Below are experts of layer 9 (counted from 0) of a mixture-of-experts language model. Rows are named router (the router's row for the expert), up (a neuron's input weights, with its number) and show model dimensions 0-159. Each number is 128 + 24 x the weight over its row's rms, rounded and kept within 0 to 255.
After each expert's rows: "comes after" lists some tokens at least twice as common just before its tokens as in all text. This comes from a sample of Wikipedia text that the model never trained on. Tokens count by the router's weight.

# expert 23
router [160  98 141 125 112 154 143  80 145 151 184 117 138 114 167 124 147 106 139 132 124 176  97 143  98 143 157 114 164 139 108 114 122  97  98 135 115 147 146 126 112 120 121 128 120 107 147 125 108 138 149  95 129  77 156 120  76 107  81  96 131 153 115 118 168 169 100 133 170 162 122 138 107 116 110 126 143 113 150 191 141 132 112 117 134 127 106 134 186 130 126 111 153 125 122 112 140 151  94 141 102 107 139 133 137 144 149 128 118 110 133 151 126 116 125 104 159  99 157 112  84 158 107 133 181 108 143 120 139 121 110 119 153 182  93  74 151 177 117 137 134 138 125 104 129 163 132 161 108 130 158 157 162 152 111 157 109 126  91 123]
up0 [146 145 110 150 107 129 163 117 100 135 154 112 195 113  68 159 137 121 159  63 117 113 121 120 175 142 142 112 141 141 132 169 146 131 112 128  84 127 145 113 150 130 110 130 104 137  97 179 123 171 163  80 151 131 136  89 147 122 121 139 120 148 121 147 132 148 141 130 156 148 149 132  88 122 142 143 134 106 160 106 124 122 124 115 133 134  91 117 133 117 124 156  88  94 118 139 125  93 126 149 127 118 155 101 163 127 153  92  85 116 111 124 135 136 108 107 133 118 162  95 101 169 162 126 139 125 140 101 110 111 151 137  99 133 120  98 206 136 102  62 143 119 104 125 125 118  89 156 108 101 158 134 146 122 119 165 134 133 115 126]
comes after: "\n", " ", ") ", "\n\n", "1 ", "0 "

# expert 22
router [150 123  73 131  73 124 109 121  93 136  99 101 151 136 138  81 142 110 131 149 121 152 146 109 147  85 148 130 141 172 100 140 134 134 157 143 146 113 154 142  78 143 130 131 145  89 144 126 118  94 114 115 135 108 107 128  93  86  65 129  93 104 152 119 147 122 128 106 152 137 138 150 141  74 167 109 127 108 151 126 120 108 129 109  88 107 111 146 151  91  86 115 123 150 150  92 150 131 135 139 151  64 162 106  98 134 115  93  94  98 125 146 147 147 148 114 109 119 126  90 105 150 120 100 147 142 150 134  97 122  77 124 117 109 129 116 104 127 162  96 148 138 111 155 144 129 143 154 101  95 143 124 132 114 122 149 112  91 172 155]
up0 [141 144 115 130 107  87 113 136 160 132 145 153 146 152 121 174 130 106  84  97 171 119 176 141 138  87 128 153  92 121  74 188 112 132  82 105 111 151  97 123 140 161 139 157 168 138 115 157 139  88 149 110 151 106 152 119 136 108 150 132 132 120  91 113 134 121  97 111 123 151 134 143 132 113 137 102 147 144 167  86 108 125 119 145 139  92 176 127 121 132 127  99 155 112 144 111 130 121 177 164 170  94 144 108 102 130 112 134  85 119 129 116  77 161 126 132 159 117 116 165 100 177 124 153 132 114 144 116 150 117 146 128 102 101 125 170 127 170 130 147 105 144 159 135 151 137  91 114 124 139 107 130 163 129 141 167 146 128 119 143]
comes after: "| ", "the ", "(", ",", "; ", ": "

# expert 16
router [137 129 105 160 114 134 170  92 138 169 164 161 149  88 117 110 143  81 151 156 143 150  82 116 115 110  91 136 124 124 129 113 113  97 115 167 117 102 118 123 137 161 164 133 160 133 150 152  94 138  28 106 102 147 116 129 133  90 117 130 170 138 120 150 131 127 108 134 157 138 160 199 146 102 142 154 132 125 124 113 135 120 122 148  85 135 148 106 170 110 102 119 140 151  97 132 151 170  97 126 142 103 124 109 138  92 141 137 104 125 106 129 146 104 119 106  87 116 151  75 109 167 133 103 121  92 137 149  95 131 118  84 125 141 133 122 126 146 100 133 158 141 141 128 133 125 144 114 129 102 105 122 127 133 139 143 128 108 153 171]
up0 [125 144  96 167 115 160 121 115 160 137 129  79 188 197 154 118 122 144 154 139 120 133  98  75 103 117 100 154 109 105 137 111 142 105  71 141 160 118 117 111 100 107 129 119 138 140 150 123 107 160 155 124 163 147  96 136 105 138 115 118 127 136  99 128 129 116 136 175 108 124 163 165 159  84 132 143 158 128 141 145 181 115  95 110 119 120 120 121 117 138 131 131 104 148  92 162  92 130 101 121 173 173 108  89 141 141 129 104 107 134 107  97 143  99 104 117 118 112 135 111 150 125 141 180 137 156  81 151 117 118  68 105 129 108 116 126 142 186 147 113 125 131 129 138 120 115 120 128 130 146  97 106 120  97  95 142 113 137 130 136]
comes after: "the ", "a ", "and ", "of ", "to ", "The "

# expert 25
router [147 156 132 132  99 124 117 102 107 145 165 160 150 129 124 105  93  97 132 149 165 121 108 123  86 105 115 137 163 125  91 121 146 116 112 200 102 118 158 127 117 158 138 111 140 164 166 124 126 129 111 112 139 129 150 108 103 107  81 125 111 145 119 119 122 119 130 156 113 162 127 165  95 145 136 169 106 124 164 130 133 128 144 109 107 142 132 124 121 131 111 118 172 131 184 116 130 141 106 168 121 126  92 100 120 103 194 146 138 141 128 159 104 109 121 102 127 103 151 161  97 139  97 135 140 170 166  93 125 121  77 147 142 106  97  96 136 176 128 102 141 130 136 123 157 194 169 149 112 121 148 143 132 121 118 133 167 140  91 146]
up0 [124 106 164  94 109 117 144 102 118 105 171 149 102 108 147  76 117 113 111 109 161 121 108 127  70 164 162 102 104 117 122 149 109 144 103 132 123 126 101 150 120 145  99 121 125 128 159 121 138 122 130 153 160  74  99 123 124 137  87 138 121 107 122 147 138 140 124 108 131 127 176 131 108 108 144 141 116 142 115 106 164 143 150  86  88 117  91 123  87 179 120 102 119 119 144 135 169 150 147  88 129 124  84 153 131 121 176 132 113 128 121 121 144 117 138 146 118 139 130 137  53 146 111 148 135 133 175 147 122 176 117 118 146 105 103  80 120 133 124 127 137 140  98 136 208 149 168 123  98 127 104 127 124 145 144  94 146 148 141 135]
comes after: "|", ")", ". ", "\n", "'", "."

# expert 5
router [131 106  88 124 138 119 164 106 117 169 160 140 139  93 117 107 140 119 150 136 140 134  73 120 117 106  97 128 114 152 164 128 132 114 108 134 120  95 130 102 100 151 183 140 143 125 118 160 111 102  77 114 149 150 155  97 133 118 105 114 132 118 117  90 161 114 104 158 151 129 122 150 144  70 111 137 100 140 104 148 116  84 107 138 108 108 136 145 119 146 121 167 133 140  99 125 187 176 149 163 141 117 124 112 112 146 130 139  80 104 135 154 129  89 107 123 109 122 123  61 151 188 132 102 116 103 163 151 130 109 129  93  98 144 106 142 122 154 149 105 160 148 129 146 182 123 148 157 100 112 130 134 100 119 113 163 116 142 132 147]
up0 [156  95 138 128 135 115 144 128 128 102 119 141 133 118 171  91 126 168 189  90 141 148 121 173 148 139  80 149 164 132 130 105 125 121 124 164 124 147 123 117 116 127 143 102 150 113 164 133 105 139 106 139  92 123  85 164 170 110 112 124 111 139  98 105 102  95 141  95 130  88 179 143 115 122 147 132 137 114 118 133 164 116 100 117 138 113 133 118 160 180 115 136 193 175 105 135 148 175 110 129 144 136 134 139 137 149 135  78 168 139 128  83 139 140 115 110 149 127  95  85 109 105 142 114 134 144 127 158 139 113 126 139 110 123 107 124 125 114 131 150 116  88  77  89  93 107 151 131 118 133 143 124 142  81 122 149 120 156 174 105]
comes after: "the ", "- ", ": ", "(", "a ", "-"

# expert 17
router [130 110 124 149  91 137 153 109 155 148 143 122 157 114 134 116 175  89 117 194 116 158 139  87  96 155 147 133 175 141 142 130 129 107  98 146  94 123 145 121 124 153 127 107 138 109 135 164 114  95 126 149 159  91 168 132  93 134 106  99  77 119 117  92 132 141  89 134 117 142 125 130 103 143 140 121 122 135 168 167 136 143 130  84 139  94 136 121 180 151 143 131 144 140 139 129 133 173 133 139 103 100  81 101 112 119 126 127  97 127 138 124 121 116 127 115 135 144 143 134  79 158 118 125 191 148 164 163 103 100 121  98 166 149 142 108 121 126 120 103 140 150 137 101 149 135 154 109 130 111 146 197 169 155 102 155 151 126 101 125]
up0 [132 118 129 105  94 157  99 135 139 116 142 130 126 128  97 118 151 140 148 132 126 174 113 116 129 141  93 147 130 109  84 128 151 140 122 150 129 144 106 162  90 175  98 136  95 146 115 126 127 114 115 120 180 113 160 135 113 131 158 124 110 125 102 133 110 140 183  91 138 146  90 126 165  58 117 149 142 131 148 125 153 101 118 100 129 108 116  96  94 106 130 149 106 117 157 163 108 178 135 126 163  96 131 136 124 115 162 136 196 149 171 124 148 128 136  95 158 126 138 146 123 133 113  76 133 147 126 107 127  81 136 106 164 111 151 114 140  90 170  89 148 113 110  90 119 144  95  93 129  89 127 170 153 103 134 138 134 133 125 100]
comes after: "\n", "|", "\n\n", " ", ")", "."

# expert 9
router [190 148 125 134  72 105 132  68 188 154 176  88 115 114 183  88 142 130 136 125 118 142  73 122  95 167  99  92 155 150  99 142 129 121 131 134 110 144 150 110 130 108 170 134  89  93 123 152 129 149 119 103 109 101 125 127 101 103  87  95 162 146 100 106 159 141 112 136 177 157 138 149 153 130 119  98 148  97 147 169  94  89 124 114 126 128 131 130 151 102  88 112 156 149 121 110 148 127 140 175 118 109 120 131 132 125 117 115 133 113 152 130 114 147 119 110 132  95 158 112 114 142 142 117 167 113 144 120 125 133 102 102 135 118 119 135 102 154 145 160 102 118  98 125 135 143 126 156  94 101 137 167 126 102 113 107 131 133 104 126]
up0 [116 125  98 105 157 109 154  65 136 112 120  90 117 110 152 147 116  88 168  87 111 115  88 159 129 141 136 119 134 103 130 163 142 157 106 155  98  98 143 125 159  91 141 127 112 134 100 126 103  87 123 146 117 110 176 132 142  88  92 114 139 114 172 102 131 123 116 160 155 141 113 102 152 124 150 118 100 144 141 147 150 141 152 172 117 157 120 153 171 152 115 123 136 137 108 166 128 115 121 122 112 163 107 122 143 101 119 142  98 115  87 161 132 110 124  90 145 101 112 142 156 111 128 136 162 167 128  82 145 115 151 112 160  99 137 140 178 105 121 127  99  95 114 145 149  86 115 125 111 123 134 151  78  75 115 176 122 130 124 143]
comes after: "| ", " ", "0 ", ") ", "1 ", "2 "

# expert 1
router [146 133 142  99  85 103 110  65 124 125 136 126 160  95 111 124 144  95 146 151 173 147 135 132 121 149 153 145 160 132 133  84 150 122 153 139  81 128 147 146 101 135 140 128 143 153 164 140 149  94  99 119 168 129 163 144 121 131  67 108 171 125 107 149 121 167 150 138 108 157 112 184 126 136 154 134 100 135 199 123 151  69 139 113 110 105 129 124 128 151 117 130 170 137 126 128 135 132 149 159 126 138 117 139 117  90 164 133 134 102 117 167 103 113 137 120 101  96 104 140 109 158 128 130 152 170 163  83 130 124  97 120 149 132 126 150  94 178 138 109 134 110 131 139 142 169 147 137  91 133 126 119 174 117 102 120 148 123 127 143]
up0 [105 128 144 104  78 113 173 129 175 107 173 159 142 123 130 138 124 101 143 120 108 108 125 131 123 100 126 114  88  96 139  93 133 129 138 160  99 138 115 115 143 124 138 119 121 106  93 146 112 102 131 100 145 127 102  66 135 164 145 110 122 111 133 134 124  90 146 162 124 153 137 136 161 100 148 139 141 114 163  97 110 125  73 163 107 114 122 166 109 164 117  54 117  80 162 129 138  73 125 156  94 126 158  91 121 103 144 139 134 121 131 126 127 113 101 159 138 127 143 184 105 129 143 120 133 161 143 108 162 137 147 151 112 156 110 160 122 118 132 109 153 154 125 166 109 144 136 138 152 147  99 143 110 143  87 143 114 143  70 132]
comes after: "of ", ". ", "'", ".", "in ", "with "

# expert 19
router [149 140 147 120 105 106 154 121 134 119 170 107 161 133 135  78 167 127 108 149 136 107 115 131  99 131 119  85 117 135 118 121 145 116 141 159 126 142 137 145 122 126  99 151 150 147 156 145  97 145  94 142 116  88 165  99 144  99 132 130 141 124 114 149 155 163 103 146 156 180 134 148 149 130 142 113 144 163 131 156 143 121 120 112 112 116 135 169  99 116  98  88 172 109 133  84 124 132 167 144 142 141 104 106 159 129 175 107  76 147 102 130 133 162 117 126 143 104 131 120 106 126 122 110 164 132 128 163 128 107  94  69 133 145 139 157  96 124 108  94 172 123 100 138 217 119 139 114 108 114 119 178  87 122 114 104 129 141 119 154]
up0 [138 108 151 147  67 150 133 130 121 107 120 118 167 153 107  92 115 173 157 136 128 127 114 132 134 101 122 174  95 129 112 138  93 145 206  88 137 175 146 139 109 128 143 126 151 107 179 109 105 160 127 136 137 123 126 123 106 116 172 110 125 130 155 137 140 118 105 172 113 131 120 120 127  71 104 118  93 127 144 124 144 156 133  83 104 106 115 113 102 131 158 105 100 125  66 166 122 158  97 127 102 143 124 134 113 110 157 108 138 127  79 128 124 120 166 126  89 167 125 124 105 139 120 117 151 118 121 137 115 123  85 109 143 112 137  95 101 130 128 148 186 173  67  98 145 115 137 112 115 148 138 135 125 139 127 132 118 113 154 124]
comes after: "| ", "|", ".", "–", "; ", "201"

# expert 29
router [123 123  69 130  87 106 123  95  98 150 138  81 146 132 135 103 131 142 121 168 144 178 169 100 130 142 119 139 192 124 128 139 121 123 142 162 111 123 123 144  97 151 123 147 155 102 138 139 106 138  96 146 143  98 151 138  93 133  60 137 146 127 144 105 109 159 132 102 128 120 116 166 141 112 125 142 136 115 139 107  93  78 150 114  86 134 119 139 127  83 103 110 120 116 130 116 166 103 174 138 159 124 145  96 160  91 105 158 131 114 113 184 128 139 113 130 121 122 145 100  87 150 160 107 136 162 153 154  73  88 133 125 147 110 141 110 143 131 145 134  99 133  84 135 116 123  98 169 116 124 122 126 127 100 158 147 145 119 157 157]
up0 [126 127 121 131 160 130 132 125  93 134 137  95 142 143  98 114 106 134 221 123 113 137 148 126 165 151  97 149 132 128  86  66 134  88 130 157 121 150 173  97 118 108 133 156 135  83 124 113 126 129 125 113 151 109 106 128 132 116 101 115 113 135 131 159 124 145 165 121 108 128 127 135 112 146 145 156 159 116 116 123 143 139 112 124 153 123 102 143 124 132 144 146 147 158 150  95 142 132 108 120 153 129 123 120 134 155  66 138 153 186 166 177 121 156 118 117 124 190 128 140 113  88 146 138 163 125  89 129 117  92 131 143 139 122  92 138  77 174 136 114 134 134 121 127 119 110 138 159 167 111 107 167 116 173  90 115 145 106 147  91]
comes after: "in ", "(", "of ", ",", "1", "."